Weights of a small mixture-of-experts language model, trained from scratch on English Wikipedia.
Training: a variant of Adam for the experts, 346M tokens, 10550 steps.
Below are experts of layer 2 (counted from 0) of a mixture-of-experts language model. Rows are named router (the router's row for the expert), gate (a neuron's input weights, with its number), up (a neuron's input weights, with its number) and show model dimensions 0-95. Each number is 500 + 40 x the weight over its row's rms, rounded and kept within 0 to 999. Numbers have three digits each.
After each expert's rows: a language model's description of what the expert responds to. This comes from a sample of Wikipedia text that the model never trained on.

# expert 60
router:500488487572417530532492475485465511555564433521438515433523459547491581454471534412474513503473448461456446511507545585464474557440548518531564521577483527528524575481506452468541472508496440448489420499529518470494497481499531531514477505565480499469504493535493509483468513447582502476
gate0:506519533555462460563535514468503527464542523432460509504452515445465466486466477488511501478473488462515395539549572567422516515491481554589462552550496537515450466585534502576531498484461478473514533474505554457469427511496519512568446491442461518466519473514440529567480511535517443477
up0:509510526522477472557421529460477539465499543422457516475461556435531471499458435422543479523437484473485422467521475499403503456487475525502429468524551534452443477491520499547476542412480519395451482501527559527502517491435548508480481471473500549495549524456499485498546489507488446549
gate1:465523529524525534546542479528420477501421484481460571489459491499571475560499525500485466492506474465518439423534490455463514532509428469517526555602519543477446486491478574469507459472527482480469530502519591466493511396466512579535438542473580473539518510516460510532472517505444478496
up1:514559477517522437425515502499546452508453524541568476483506449502426523517484487574537540453517480550475504542527512522498552531527508554491424465453529416436490530495578450532517582435473479487530495559494456538545497611428508485481529489522496490531548546480530550473495563525490496535
gate2:509542475451451520505507495445519448525443475493458517525523505456532430500538515501461486549536528538508570520506539528541517500487545401423519515508475528465524563490516483455565549492507532468592465536532495487509471546448506537458542543572570560469469529365504511539501479468533562521
up2:513522536524501541535508512454466535521479580481500622492462522527524503545503468489474442550465471462514555474462447517429493401480468509484459496532525485487421505533479560531513452499585520475496496393496462458458443514477468565479519534511457496531450558498569479536496499511516454583
gate3:461553500515416486493555504398542471476456526407535506471465496510526478558435530523503540493467507472557534492441545492482502441500514467570513498532563454412463521468496541483523505547548453553454477505512479522436431521456450527537505495528448482493447529489501499500595492421515556527
up3:489562505502478485485410469513466465551548489436549511504496479470562485477410553554501489511486544443516456583486473544511533425516438436495507531579496491388502515515448563500562521548491489515445438470519503524424433457477466463486507533512513561492496438493479470485489495458534467507
gate4:447513516507451572492572526524512446564453474550442504434490528569530459453426558413599478455429539451584505456488544466503423563480500527494495496520545511514474520519559458507467469467460539487526489522503488472514568519521489521545505464517424523496520469527498518546456526534528535503
up4:519559492535460580466481551529515506525517513494439492493506542557519525519437545498594548511454502436555535446481555388515417556546478499456481507431474538535411525505591496545512492553481517494510501516482464517469526554564476529558478499498461530476527499533514527554481461525551536506
gate5:431482465507487583501491511472505520478462513574424469525511582480409474481422518515490492552532562534541487521436541525467610539520539547452505498542505521460477513483471456458462474511462453516482499523513543503419505495496472540441493546512519494502562451547448528487558451459511591496
up5:469444491496520484378491522530479478570488501516482511459477455509497503550551531523509517452549508404512572495499504557500425443523545460483558474456462494536546454479483509529480501464505562495474502520645489557542565453519471438536455523489527488546544498457555504501523546533472527525
gate6:494502516529505588498535500459492492554540495419497537469515513562484573512536504498525566390508476485502548492522525494480422510499531449512581490530462497523457456483514500501557509542529466476484431474574496481471544422505518443553552472474496542548627525467491554478522543466556476511
up6:411512469449506529507479454536528495501568455481490583512492453513469519512501507535502547468486470455452559488523428432466430469431539509528614508585511514482496455482495484508522401472527468466496512529539464447485456487478442504478456484490499585558551564475562524484498558473508496507
gate7:463531557494507494493546485472493529519529511496508446487535564440388562529454513536485482550527450510449424531511454479478545379470567474424444520500541523478482523533541455485463471451449500486494510436511485529559432508481477507499477470503462471492460497614492541554470473496547536489
up7:505600530554527507523489505479538498477534483492525527513516415470539487477525459597493489523480476439577448527496523577533439459431560551524485505551497478553440492511486527535456513474532495503490575566431433449482478512439508423530503535523521437480489495512424422531488494534504526508
gate8:476489453503510479468506458522529483589562370514467496473483462496477558505482488531419516496451469448504517484562474469578529522454531447597483392570497533496564568548509510479483565534496472558509487503525478482513482498489504449467506456492489463458442498562524527498457474498568487500
up8:501458470533584533441497513552506454572535418519454452464508541552478517470540518558436496490477490466518510455508451461556452557469568445530537475512565445527594541530489477480541471515469486497514492505574542491509538384465487449493499510493482553522480516472505572474437535512511548492
gate9:386538509555440529478511474474430510493484502490474528497470357516485494479506523498471486486497475556469447560528508567546459526495436544453517515573463500505485499533523433514513430461545466529472466527456486444512416492590442517462532556546480501456512529514488463459510492456520478529
up9:567484500421467483532513470556522475520500534522540503505492561436494524517528458499462507565518508455499514411525532385507556479483540518506471504502427503505516457445442620495506518537481513489536498515528442523476540567447569447517415422484514459537493470517520481524497510571505496443
gate10:418448429555421547468494526545483511422471457476481505489553510505550516510506493405497485451530426504452532459514503469527494447485552462562496574497567557488535471545512458529468461510547483450553505502487512532481542444536516419502464487570482536521502481551528532543533533505523547579
up10:444480589445502453539491485474536539510576502443514507493504476472534462476468445551507552547492583475526570547468444531495408491500482516457432518513492514442451477485469498510554455466517410449482441460490468486528478458441491509515498463387498469507531537540500460511528513467463425474
Description: Prefixes after in. Word-initial prefixes con, re, ex, dis, inter, especially after in, as in in-con-sistent, plus currency signs $ and £.

# expert 54
router:452506514446442503539562471476511486484509439499431519431490410551479551447474553506498531530434498497494480440581527554435465483459512487526546524601484461463539562459531549549527529481478456484455559577465542528445528520471491489543475505515535493486454549524509505449435466454517479518
gate0:526494484445527565505595540449476469497485523504491541497434532462546511472512577590467466544424559498524454479499508499482494502433463511521473458528500411572494483461483527487511427442448484452491422533456485483525507481570463481431551506503470579480524456532497502457525432512523518446
up0:467477475482545512508556565501577550498450535468449555463530480452534465425494532527483451473449519555490486465494487505515461605498491577498526423490516484560523536455445514464442517551458564418468539478555504556509490493538528523482519514488465587502486471561494471538506469477515585461
gate1:524449491512525552491590522477502458456532467485527563429504370528569565459477470416522534553481498501520503521589513581478497519441508459472541518503450539482552499471488473537526525434437499503483441568461500481492470488479485500510462496523539494484435493513492458530518469516492495605
up1:489500445502522535504517568454499508479529504489537528458451424515506600489479497446509524558511508485496512534565501505467477514473507490439526495498484512490523491452500465561527581475451523549459463616458538484479426530472466475581423499477533430511432476493557438566517425486480527557
gate2:470442555575455545518532414505484498466500497447464484453471452534498556466538496481483512446480487484479524485586521525431538525503439498521401504503460503533573498462503490508548498530550527500497492495504555420450512510537471451595484560473489480497458524611562531487520496496479429450
up2:465503521508506493541473497548516557483434520519485555465489624494505515501524480490448494459446515552480487521474493398590486482502515507440500532494493411465402522572512486459478542457515463501524431427496482482525543498492439507452536506542542585564561500516498514463488539506453448514
gate3:578429597472501547521582517464510461487462474452532586433551526534549557528491493532524522445453503579502508513595459489445495512490562495477457529468582444532459476438464509471536512445439496506486516511468498503517482488504456552502509527469584493518473511451495491530489483529518532566
up3:482481448584485460441459475530482556518498497529518496546512492512484475510513476459480489470538445386499531480401511509563525530515474452557510460546473452509549514579510414482488529492532472474575429465533514517526532501495552505478499425520464487517628510471513536452536559494516485455
gate4:497491567457579559560478449458507523551479502494489539445539453538494496508462473460495482508486574491462506472506489506460500477533483505434525467529484472456481476493475550529580469546595567491484565597577545535451509506481469440576533576496535512521471517553545484566504466474491481561
up4:504465454495492544547496493444441504441535506425511493527478498543457573461494439593559492468498502557462530522487538526454568530476467464487473522477472464508503479439443530512543482533512457442497551504526494542505565516492490544550495501434504385502392488515559437455462497520551473536
gate5:495483520466536496488587490510475512500524504511420466464473452451502494463523540481483533421493471504450479521584525568488440461500435535531539484474423534505549524444525465490529470395503460497496570532534452469460536480484510512519450468525568484456451500407599481484492579502487464504
up5:515524448520490465530496478526481529471518555497466524507572523584422520486503510531478604527498501565490481494477427490562545379556471496478462521563471584479480478494449513485507531506547512441509470407498503511524530450541557503480495476536459526471539554536449481519554528541454553450
gate6:515543476527489516502496526451537497573481585550477503490490493487506513478492580540522601525428499475466440473581569550472560521543548511482536489519468548514469534492455500566469458536454497503455408536495519412445494551408512455547495507472511510490471461507492532438480466427507502481
up6:490469493472447475420494464467512498459470426531459425495519501526515540546428420447513528556461525503487536552481435487434443568453531434531471487503496517468497455532549547461438472492535556522462500493494519487524491475534473451497448511509575501517531506472421490595515555579551469494
gate7:479547559496440462530586511517483543531548485496456526514464461571538480442516504516532473482493532505585474456572561526537525448549491421480487578535502517549501532478478517498596510544462474483484489599504509499517503511420534494530478490528540465566433524547461508471456506411544501502
up7:517527486489448493493475515507473581511542495482481481526536419506551575531509500581515537483378530474536508476559577576480548482514539444471534549517538514498453492485475522466542502564407487524439450545504496589488460549463493500555474517503556520531459558525508479500476508430537513531
gate8:511486582473412476523481541465446483544520535537512486484489545487479536543547459559497442581544491503462429548441496498522482523410532515485500430514484424572481440450516568429470513483513493487489467551520512540535510480489551446462533453493411505421517493463511478522490554465505499443
up8:485446554503502505525559516462496532533524520564500556485548462564462517552535431530543509494452527572458506494529538442440400550457519533498497445470477517507485446450537554440483501453435528466442498558556499510490581453536483522525521452442461540498455550525543457479528498468437521464
gate9:444513441458531440496486464506428475576508510515384471502477448538445526483498609539508566507493542548580454483534555500480465486451475553589511508527460415487533560516488513537501507476498500486506494519520489459488521570523541501468584529496512493522509506506606509515451516485529475486
up9:541430546581462553539496568512462484506502475477503553505575548558556484470487473413569503486530556443474549559480506440447514536466511457488491434486534545501485491586471443504480457512443490495506503402545491528523514411460505505533465438505521555557549496491495494506500464507458521486
gate10:535513445511480495545567518518481521487497464455534524489533538491556577477414532488511483494481519501542508452487496507492566524555539463610515504578541537439535459600474477507544522419480505545438556444538499549515543517466432503469508504537504519468493531426546491557519516444499542560
up10:572520484475543502567538535499483545429493486438562505545484503484476552479469488534518448500515548507544567493498491509459500514506561481565440476540446498414554432542507510505515454431550436542400549561462514512440503531487439454516517503456453472502469552493493447516502469420533511533
Description: Word-final pieces and labels. Endings that complete a word, such as laryn-x, provin-ce, earn-ed, and of, to, by, plus infobox labels like Country.

# expert 46
router:517495469532397518460521467477521433522519460526464500462477488527522523419467473399475540481488473495486436494500534537498430566521546543559538496542510517479568584473551413525520455478518466480559487580513527458492474478529521481534510433528436505523461531505511555448437505467495572491
gate0:474502475540498488488505482563504484516519490474452567466435522455457478497516529473455455559547539477466480483500606568460487521498546506448489499546516493575469550455510484551505482460496561505527554564507493483551465415492485415560454571552470479502477481520551574497416514497409507495
up0:504520521517517491502518437488526504547612486569489502479436552482487523528479450474476492563466456522487513456507595582449490491455545502444474474491559475573489498475521438508497479449478492466583487512528450501515532477448546449582494538513482495486510476519537579475429512418467546430
gate1:483520493486505538474481481579548442490541504553502493511473435487535509442505515530507525478487494557492491500487473458464474466486462438434539445538556573419510513549548559507518476533504505409563528486526502496474480430500609453510479504566545458498497566524484467460507433512582570555
up1:486501540443542407511550587438514522553498519438548527474558485529438531537458428460542474445526453519482525509557499496484568503448536493517493497442434412544512506494463492509476521550532480518465520482482432432474534491479460526482474497487535604500519478466577472476509582479497470493
gate2:536520468508479500465512579477519495449526504346526509489526552552501527544512445526529521485545467527459479497508458472475501537457510477510567431479554446547460462439489485520458535555478508502511520515520522562454492459423513525548425486494480428472436516522562570529506487445530472570
up2:528485515507568507467427465499491477433451461541484507448470557518535577486519493403478483525535534458490465477447464547501505506477403509512556482553494483507475468493461455557506570498513539491463539562426474490453462475533509482520460542489461584510548556552494422603510500494517454486
gate3:524465498510473550458517457436497409492516470537538492474480492478506546480549503413518456442472490495423446548540523504539514521465519426533515571459563462443519432468549498411502431448446489571526482527492467531568497482538503460524524429490420492498521541502479550531503497534546527543
up3:475467479540443476460395467471460565540493505507501506529487517565507520533444423484459538541556589502451509533500500501461536468507449530486451500418473529451500536528474529544485587560551536454512510447583478515481513442487500497455496527479518417418465520505557496474441491476457472510
gate4:429513520473483453493510506568529524529509489439469521527455458497494533480476479518496510526500479546553452463580551461446447513552504515503527516480518488486544505526578509506523501490525423535541515578468516466537480509536548409498640530544493474560519474561558603448454510498502472470
up4:538532430542429566495477440510484553465436539501500512478432527505516542497483528521505517446494447441448483499523518472514493502470462501498514475535541472414480436510436575505445536574460470478453502511552580549506471577473515446472496421461478571518498549534463506473499511568576522504
gate5:477505498480397516468489516464410582580527522525501518467502525534518526494480514478489459515520563531448504445435461472494489474542469561515439473489572552502550446471475483536526506446494500484504492533505559411420418563545522485580528458460476448549497444497511538514492475559467513491
up5:510468413461544527574516478496527491519484529517477503475558486503540398513488491535520457412511495566556517536519520545511481542517443519512494438445433544505436509534535438476444518458553467450542509435472423486495490561462482484528492468575555543492582501473477525560466489534548463495
gate6:508542512535417523450462390511465490439472478459472524499440509511528547492483416517461491477462510472526570510541486495475501433441564405518524474498555460557505480476505530480446480441507522397517474488496471460524481462494505533436434492490474556480577485574475473449514516449502473485
up6:571554483506440505431461447495541377493466551510513478484464488489490514453494478540530453497489502452427542492508475507502513501487522482468531446427488481553506542441507524590451455515513529430548508505520489506487523518542497519507452453539460574512542598535472495427544491458546431555
gate7:510522495490449503529531509459494512512522483444525497481484552497468563475477445507440532447540532443532503505551519575508490521497517498511590496568571500481488485383523485500465422593547472531474441505487520553559448460493512522551462454497471488499465522616490457573472521531530485559
up7:463467515485552565518476498465513388576530481530442510480509478517555491403589538519477547501482517422534504482550525498527499509532418484563457523504478461526467469482481472489544553511525457431522478550537493449510514550505462435426584552527477526473528463488477555530541505513481442494
gate8:512484453575483488482567490525477517512496519456446463400483481503465566505557558514500570456451490425471488509450460449438534547516505461541493468514467489505498641564501454458446493550536448541559451535498437470504504515489508498529493461504512467502581528522474475502431498509534512554
up8:498468521452551444492494474569522564496472508508501497497575514537471451508504436457463536494483467510483503480494483531508497492498484529522466532469569463505411546432558482568425404511513450467474539489489514455468455518491479436491454523500554461510413473509490510383540458553440495576
gate9:466500497427528515565498525512599513485478468503414495492539524517525481418546530474522505473465446524514566504509511489470464483490559478465518554476453533484538468491538462453464520556548472391510511462493477416489468456597503540556456568593491519520493481462508500454537538569515478507
up9:470523515552514557458500469489578523457410498474520496460490558514588523472545508448523517548479449524448612505510563494484449494540536466502492496477510512544571536547549512492433522454521531469503511453503488455457452462580474505539473539508495556540517531517518407510557474540473579530
gate10:534473465529466530519459448482584493549429414527518517507537497552529511517446508478523414446513449468482506559510500462493533504483520499445562547528539433550458541434510493436542475488493475544534579513545572462453574548516508526451448516531545467519552529498515482519484570499534446452
up10:491469511458542504513513499486498480493442496581481514506497577515557512524499519534509535471551499528552445455510521478423552472493543493552458500483355497530515528550490493496488450509542481509513586518498465486521546531465547413423448416444450398470525494516499504500492548499573498499
Description: Word completions after prepositions. Completing pieces of common words after to, in, on, such as to-day, in-crease, remo-ved, involve-ment, plus addition, because, such as.

# expert 63
router:471473524530480508494553453513510459501507432523418508438472442537480554427531544479523543535455553491519504449562520574434459532427501486536544531561447520452532531524504443524507515486501509425497519588528561458484614507485485523534527526506489583517486532534493542486419505490509504499
gate0:442490552547528522535501459468527455520466479471545563511482511472548528486473466492469511566478479461400475510467507567525531539454513497566468474514433498517500465554459548562507494553544495482513442532457617538539476469555531459531540541470421628490491514523467532477474495488460508514
up0:511567494580484542559511502463515468564483490504477509480415514544521550497453517509567506550486553517426409462526533519437538500477515437569452504503530496559474473556490527556534507500541545518550484482451559550526463479524563495563526553469388508513511542499508536506445485454524513543
gate1:452518560468490534506503427543529462442535428461455442390457449505493475480547511527552505541522533501482525493591479557456510473461484518484550508486544499513529517512438461590418503460537496522511430568558549475521517478497487462538525530478573532495493531449432515558481506479539532469
up1:548559488522510451448428518448517535508471525509618581525571480492451564548478470474488461520555458455534471521450592502415468532516502499554465453522474497409456489467501524490554507567468454464494458508462489480476484527473515467510427459469473577509542529495470507531477480533480521485
gate2:478488519474475509468584511505444448514545476463523517461515482410471521474510445520496522524474555492489541549515547582552516518443503553520486511569459485415607481491504510560492515496515506422460442540442532553524577533477482531538492530494550514507435494439480472532507455511403493453
up2:568473497501491532534431469521487548497481548551469547501491517548487470499490545441527420459484462499526453483452446510458446464572482521446466475431489525580359514574460475529550449555507491530532511425514471465459448432481499508508532507513505473491502442497556519454459533466500521519
gate3:552539521513425537539509477541529433512545427518417571416534469489493514440533481516543493546475515491467495501601577579493532527462524515444446450488457438486453492464530519521554493555469477528484524494550536510532510566528502481520512545487529499445523516454549540534517434433470516526
up3:485518524491524478451511488401511537556556586456514427583437486537528478503481528487415576428516467447485493502458478399501526458513513473513533539524511585510500493486457455534489501530547571455522532511495515489458482479513517474462488472535526506538431513568514475425509507552569521468
gate4:421436433541428538503468491480514466523482561529471491485512546400459599534485439521452447453407529543568537494541471578478488501475488495546502510503472499476534482529542495508543539461525480485554496466499586509496585484538456525491509515519540502502499460562493579512467510455474540482
up4:470493524461403443526491447514532534424493554516502514477465561458473601535491485474476525440455542466546462511525471561440471525463510568497552455480489550487417506502571519551489580488454520559461430519501528511509493558562549451477487513506499492502479502567535539539493516439459464513
gate5:402440566500470437502506505553526499542557481456603495526546468504454534495499467436431498530502452554443502526516537567546470493488453462492444541508464499569525477477559496475507553406460515553525481555476506547498489503484479552594500517494539544526496498577443513512469518521478523527
up5:441522439483476469474476505551480481536433507495475507487509481495511484439482481448465547497505487426487523460452512584473513601547483536516481412532478543496520525509432472545534453496588544483509569529533546488485499446544415498579457464511461491548501442574430479518481499472463557488
gate6:486480522488516553477505529481498379562536485464526551502430519614554560486530477443454559508512501473529527451529515511488440591453482459554579499494508502462470483507491461425471492450514503479467446554557461538479504453499460515516531485470428533503518473500480529435494535528505542574
up6:544525524559506516549491490457518559475488514552458522527527481471424423540507447488514518546449475527438513551498526429529542416511484524504445486543531447481524500466564535490464497571426507549486515448437556494564480576421540469500435546499538541504439500532512543540508447500524523453
gate7:512455570487557497527502445533482476580470456553482502545451559457557438543536452491480505403506460521463567469528516545521500500491472480452513510521511546516474467438546504450557550520507429484492533545532493504471541478450525486571510409529496562419514554494474472498508547432526547454
up7:493451491476495541484496399527484544520508437485550529500521548460465504566469501596487528463578484530594469511476438478500523477479511499463567524506557473514498442522523551451543510500576464466504530479449458522417466521620516519507513521507494510519501510522418510515436520479468450434
gate8:525422470531463456507505505498444487424477469465458473461522431500479542375565445434535511510543496439520515539526516511428402548444473499545509425470423480525470491488510492466502532491480507480487450564543473477496459490496491490442501482466473526518507539540518509487439462438499525590
up8:510458427522406525526570517506461485475533473458539451489443505412489526442469453463458511512535517525486496555465540568454446615504443505535494558492445491531498512474520484482535526533493446514478456502452431523500526459530501566490555537466404445457510532541486497551525530445512498505
gate9:488520542471539513512466554558460550473510504479477492443550496479509532556504508476495491528479527486488453538540482585495501497417505521463500479582468495488503463504479493530508587410420476538562479452449469528444536510513605529550492535525466461469439582478523442464543555548426525505
up9:457434530543466523413496439455432560480518479516472538561488499543471574498528441449478513485516514503474513504445444484443470569485514568513526493466562553427426483501520459454470509427459489498471486470522502401516463514443531492519490433432553474537537461451476534500524477525455529491
gate10:458501465482456437515466525481439487493563440502413556429505426543504561442471470465501553486485520449540475435492546494436449464507514496489550496555462467475482490445525427592441469483484505540528510425516504455480492426454502500562492475512504444513515502427547463452494550473530483512
up10:490478517532436545529556425497507493563508529494586472522502534519569474500490573478458488445517466480460554608570478510566562569495514531519474548486557546505579525502519518467507512576464469535505470493466523546503526547555531490482478541565511520525465504572577558468488494477461491535
Description: Passive agent prepositions. Prepositions after participles or adjectives, especially by, in, for, as in produced by, joined by, early as, plus CJK bytes.

# expert 44
router:477483475584390494523516466490481500518531469510420525429463452570503580474497518449467550484438473459441445519561552526446469546464565481528530560564494537494520548488545431495493481517527445446491423535529506455491478474518526518505510484558455502463489511510494505469465555454570526493
gate2:538489429542462507449522471562506514493586553515501529474462485627499549497512483562485514442474487463505579446504447508546479532527559485485507520462504549434531546535514492529581515516543533506465553512493548457550512442591449510520512509499559510493454511494494584463441497539513551524
up2:429424490492460599480495493468551565469522464480467449495449534474376456481510483513472491564488506533479539524494538511550490509565477545532453491536495480452442473446545540572580477546571522541520462530502546545480465489566528500471472535500552546499475448432529487487488518539473481488
gate3:534486485544412508532492444497522482502560491488423494522567443479494496464514467399506432519445513490527487518516528524438442415485449539481471564486552513506473506548495488439459484510497547534528450501584483505524433535455512469459532454491469493460562484454528500527546446469584454430
up3:448528483490483460478515435420532503459506484459437547511513434486507445481448441416552529418494503520554527523548499580516499477436483499538525516531535550509502473471562471464480503543492508558402560555540504544500525490488510504444496452534453496485448558519554481574522497410535486505
gate4:547507506567462526523471455569485507470566508579472480476520502476520523453462548474475531531437449497436541462443473489550509509550541451496451484512454423503567520514551440427512469545528564524539485503587513455521534529486398509499539468508490509469578516440450472465483478464532555509
up4:530527478500434482514493471586527530482504476560492473460513459551511539498472548434412491478470507479472504525475495435531547498491578400549429476530508440446509564469538468429552532523511571425505472505569567488528489464422491534550479487462471477517520534487434520462461498464488527493
gate5:476496522447450512582515492513429443508491490504406478424505426526548482482549538442538509460520428481568477508576544500595491500528520443505523484500486480503495467525454477513513533517415530461584536498422502511485480477539466431476421549516460504498510539441520493471511546471514453465
up5:485496472475552502456490522537612462488457473483585547543547534487553422468474482561481476509428516480479545448499431553464516424503505520518457514463524472514556511523453597540472458550578481534427538582570528510515483508484519512474507482534516511519477489485547474460451474441474487518
gate6:535477567545513482531522466533414510517492513536548630472487500614503581509513544456481568511527468505500519501503468517528559480486521489523480457530455532482537512494546505510465519519512556514487460489407516484519452480521418453606524508592483566519465476524474508486469524473524449503
up6:542460491465512406532530477591509501481511483571545541493535485497434507504478527414492531462555451481469511522445423555509532543575475505467467455549448521445542562562562478435512520561461531524512485481436485527511506471532496451578520482572510506506578468510456522518459526485511464501
gate7:497532546480536448532495545475477528538523512491470406558477569476479463490559557522482488601493409511426474477512543469563461439459555518512518458469448509511480568512542455553478470466439528487525545527479581457522476517540497521461434474468498483513498519475490548456455513448441573511
up7:552474449507394512578523524521457448459531506550483461453521495507483517470517509395458531457521455518521530471577506511569501514572492557469525603474437521448500502530512462500541523534443499507493509451485505449464569493531556502449513521554497507491551474446476482494501597540540493538
gate8:492465508479533542436479539508577503536548472491522532514477499456404491500446463483491470458477506499542491459486455486483473447472506508477468556531527484539444495415549581527479477461408543549471547542504467547454559405515513497412490523527510490556530534458466520517432529583515541469
up8:521480498492474484514474440471425527466482532554466523525519515549554520495550535528497484546576449502495562541530480499544533534479522476523517421470519521480564509569438459463506511515579432451483415457527540439566445570520479534566494452475497495462432489497545500466572461425500521518
gate9:542502548580511437479499565523505479511436520496524554496441553564470536493558510513569536575476500465501477480470520502513545536469494515529548544425532546518553517541587527444516574487445465504489446514462536516554475554528475477531420427514498464480537562481510546459459431475529519466
up9:557524484514440461513447497487430475510549530500503502461531524564453579504504511488513530474442459484443536485598499536522498560533497406416462491483449518482541500513596494484492535514557425457593481533497485464484538579526483509548544481519518505469531494418469464453465487507520508446
gate10:476474497449522538544596597560496494515466469509512538459481472551419508507474523445510492521555526425539526529549543512497548411516480435574474475456431474458549506506532486459517554450418496496480453544476521494446550495500536548483470523515440500489464499440485473449473502561548512467
up10:498515464544497485547546494538486543555447551494482445503478497497465517517481521543494509519505459529558495503540566453476563510551444512607450553493494476438535517526488413461455515516509482542402504522489542510507476519446539518563561540488450480493532450460383484459502554544575537501
gate11:441457503481507454502439442491474569502508459453494481491539463413570544467519566587541464491549429527513455503456475459493498443514513518468529505467434490517500493516466470510508430571513446530470495490542520454517567479466457482559479459476475536488583447532516466552527438436554470553
up11:501546526529554589507500527469512528509510565515532495522524472512463466534469484492593447490480534489514413549433433618486583544524523446515507454510491564586523475503488557486513511491512548484519519524455449547471517500530483493417504480508512448486412527514591549528522508511485496521
gate12:458574463502447531533501558513425534541522487526481544532519464553519591469535520481489529499542591486479525545500460524542553477466513505506489472475468409472603555500526446480516444475544425409536513526540546487526534494543480562497524536501475528489529465538427488464530488456475476559
up12:541499533533528616526475475480433473449490555518460434490505529472442462502555501486508478511490483508510392475528565496512468577496482582499505515574493474565482465490491458513411526441455506522558461474487524502463415541530490452575496465533524450502500515549526574480506508472446501472
Description: After in/ex/the. Tokens right after in, ex or In, such as in-her-it, in-ver-ted, In 2018, in later, ex-o-ticizing.

# expert 52
router:472411541490472483509517453450512438491502411478474527378501405565523492496490523461452514501476449484493452492566527541495479565454534504530517497490487495529588575499514497524465520484474433496491550601483553520516499579467544474469475467516486514523487503513510559519439445471465507546
gate5:411526487511555531428528522484548421456458475461507469539528471577613494509462535512471465530476513482471465468524524561503442488496528491516547507510492514438480445580465463432414486549488474461451527511501496519463448546485449475467496476434425568480530546475546522484443507481530486491
up5:519476467493443505476509470459427509437521503567530465556520533444504519466511571515492535523541540514496478490506514462522469539559505529489561432489565513558548514458507523529568471617455503517512454490459467515484483502491592507536506553511495431504451600514560496590514496501484560441
gate6:502432482508513516487503593431549491493466454465523496491526459490512456537421521489487515506541457492490520560523497583519466479554517497496446532483456485536542517466424456433591553501460413484541503525497511462527559539493468441470539434477523531461515486515471561447456471443480477601
up6:534456547533464503531574529491484501465498473473502551534510504500441494507441465528521604581477459510512479510459503518478570523565475478592503543504537474449514568463489389500580502559482501577499479536534462503529570524470523463492565468519526480476558511482466547454554495478506430517
gate7:470445531569481445556532487453442505463457467551534472550540488524471489440541482492475498509546510440548531511514573551495553562524509527469580524460482504450582553525504494545545502567468520560481535528438479552542565497414471448505473473460440481482505477490488539470475513577476558480
up7:460568475486611522523491496491489506578505450577555514519431380492558522518454450521452534550461518505513533514551510557467513538478475541514491551502395551466540510524443445487516475469435463484501487494485497562534555532458471479448464499434480531465434496484471500507523491527487493477
gate8:491476559450585433526542537471485559564410469482468496440507419521463447485515523432451571498561502472528478483517468463571458433489445530474537477515510522480513542561575550501568449492476531495463575539441506550510472500452512474490463486513473505434496488493536487519515526551466477463
up8:512457510484494552434597461467526533542413457524491482443508496560517429515474534448438436556496499444487524469519505474553389542508409559528481512513490507432501498512508485557566467453473481489502513427504469514486468512484488504454534494467520507520538457487600508466486443568489494497
gate9:500448536457420552461511488510507487549511476508517497487541552502447470461552451518525483461514482521483505546476505474445528522449511522540536454500453578393543498549600472530568514467502473475486492455489454548466551494442615509584488485554516467485433493512547501516470555566498485470
up9:493572526474535439499493487510418490453486492464529538556470454487572550516456517452461462557453516458520503399560440495507485440491428418438490549537497413573442465476493510445470459519459523546496486478525486482533581510501434468479519489521507471529503539527517497488512531441466447521
gate10:455508483479476497478516503577434500529597492544535467468508451539506574440478479513511484514513496547534513474487517495494517528482437411567504584509513492448558586551585535515579453557523464488519553474504549546526504433455438489543470551488465443517548557527490447506483516483493490517
up10:533473507453484516423510542486531491458532455444585451435555497539525477483494489483487455531462474481490463484501471466513543494583561444484476509480471468578522533558528552453602489575520482499537539433516524534502540510536394485478484513438446431526491485524439453528503493535438490510
gate11:476423541526463495465471472461469496492525407484447582537524521502521464535514461483513518527523561454504398454451586564535490529514477519413486520473476510541495488519516514440399544512510491450543482462521470465484430483518506463495481584486447497442539500469486486529504489491473584433
up11:499501480570533501499501446528440555531498416528460520560466581516532474554459479511525486511493542561509480501461471491530486524555421506520485550490520566430543514479457503454493481472578483405484532467459578537490557441501559516485428465568477464488459526416515520554539525486498476493
gate12:484438454550518566504481502511497459457494482470505529413559486492452592485536486455505569555464518417498474501573524447508509538442537522552556497498551497480573490507498410471559539476416485493541512545474488524461500525543452494475496486500473556559503468506493559556544422505483531449
up12:467487475515505545507450482538538468452441453519495516474529495477490510424556467497433540566601472483440474509576583539477590525516562474456544482531543490514541577478501454512480527503461455499569520486539470508413484542524501457511536554483452513523426536441528551536531462512487492499
gate13:408520427526348477507531385508514488531521492511479466462460433474472509431520464481526478541477512512463529484447497494513528461518557455498480537489565532511478514510514530575502543467524553511503509430499539459485552453497511548488441493497435571519490475456530466520476495499458543430
up13:494446416540472470535461495532519492565478535501479489585427531395524454561459528482458504551501428545531468533518485489526488488493514472493492492489549520492539512513434492506563463508545523550518571448511515562575518508542554498480546549553547512449502465508503561421545517431568491504
gate14:562514497494415531476534495444536464471490475503529581418490550508444459520517470522482474462406487449496543530520545501573531549503535471562514515524408508521499541495557458482569499471494461524480518466513505552464514535522462555440488541475524553430480542492571494479503565480524401477
up14:482504576476504437482562482568544518512486515537560543490485489460451494489528512537516530491472515440462467429505565475508485503490559459456520534459407466506495495550557529499460516521420461510505555566537578492399441519538418548542483505512512511519489569469472471509475411510519467538
gate15:484425521503408513473500483521522479474464516445484530422477401523498538475519444431523520475492443464539505497503478476454471524452585516493487445519512529551507566530502488539504558499518508525510449515590469448466481477462471525396535570526533497517495437567500482521457506524403458518
up15:509424497479440536447425489507500462492460480508487477451520462483486572481549495475485496494509449505582482534459456495483572477437596471550498462494528498542465563515511505558494567499469485511437469527546446492502564510446490542427525517509454441494463426522397525458440448512464501516
Description: Table cells and headings. Spaces and pipes starting cells in election or sports tables, section markers ===, and heading words like See, History, Total.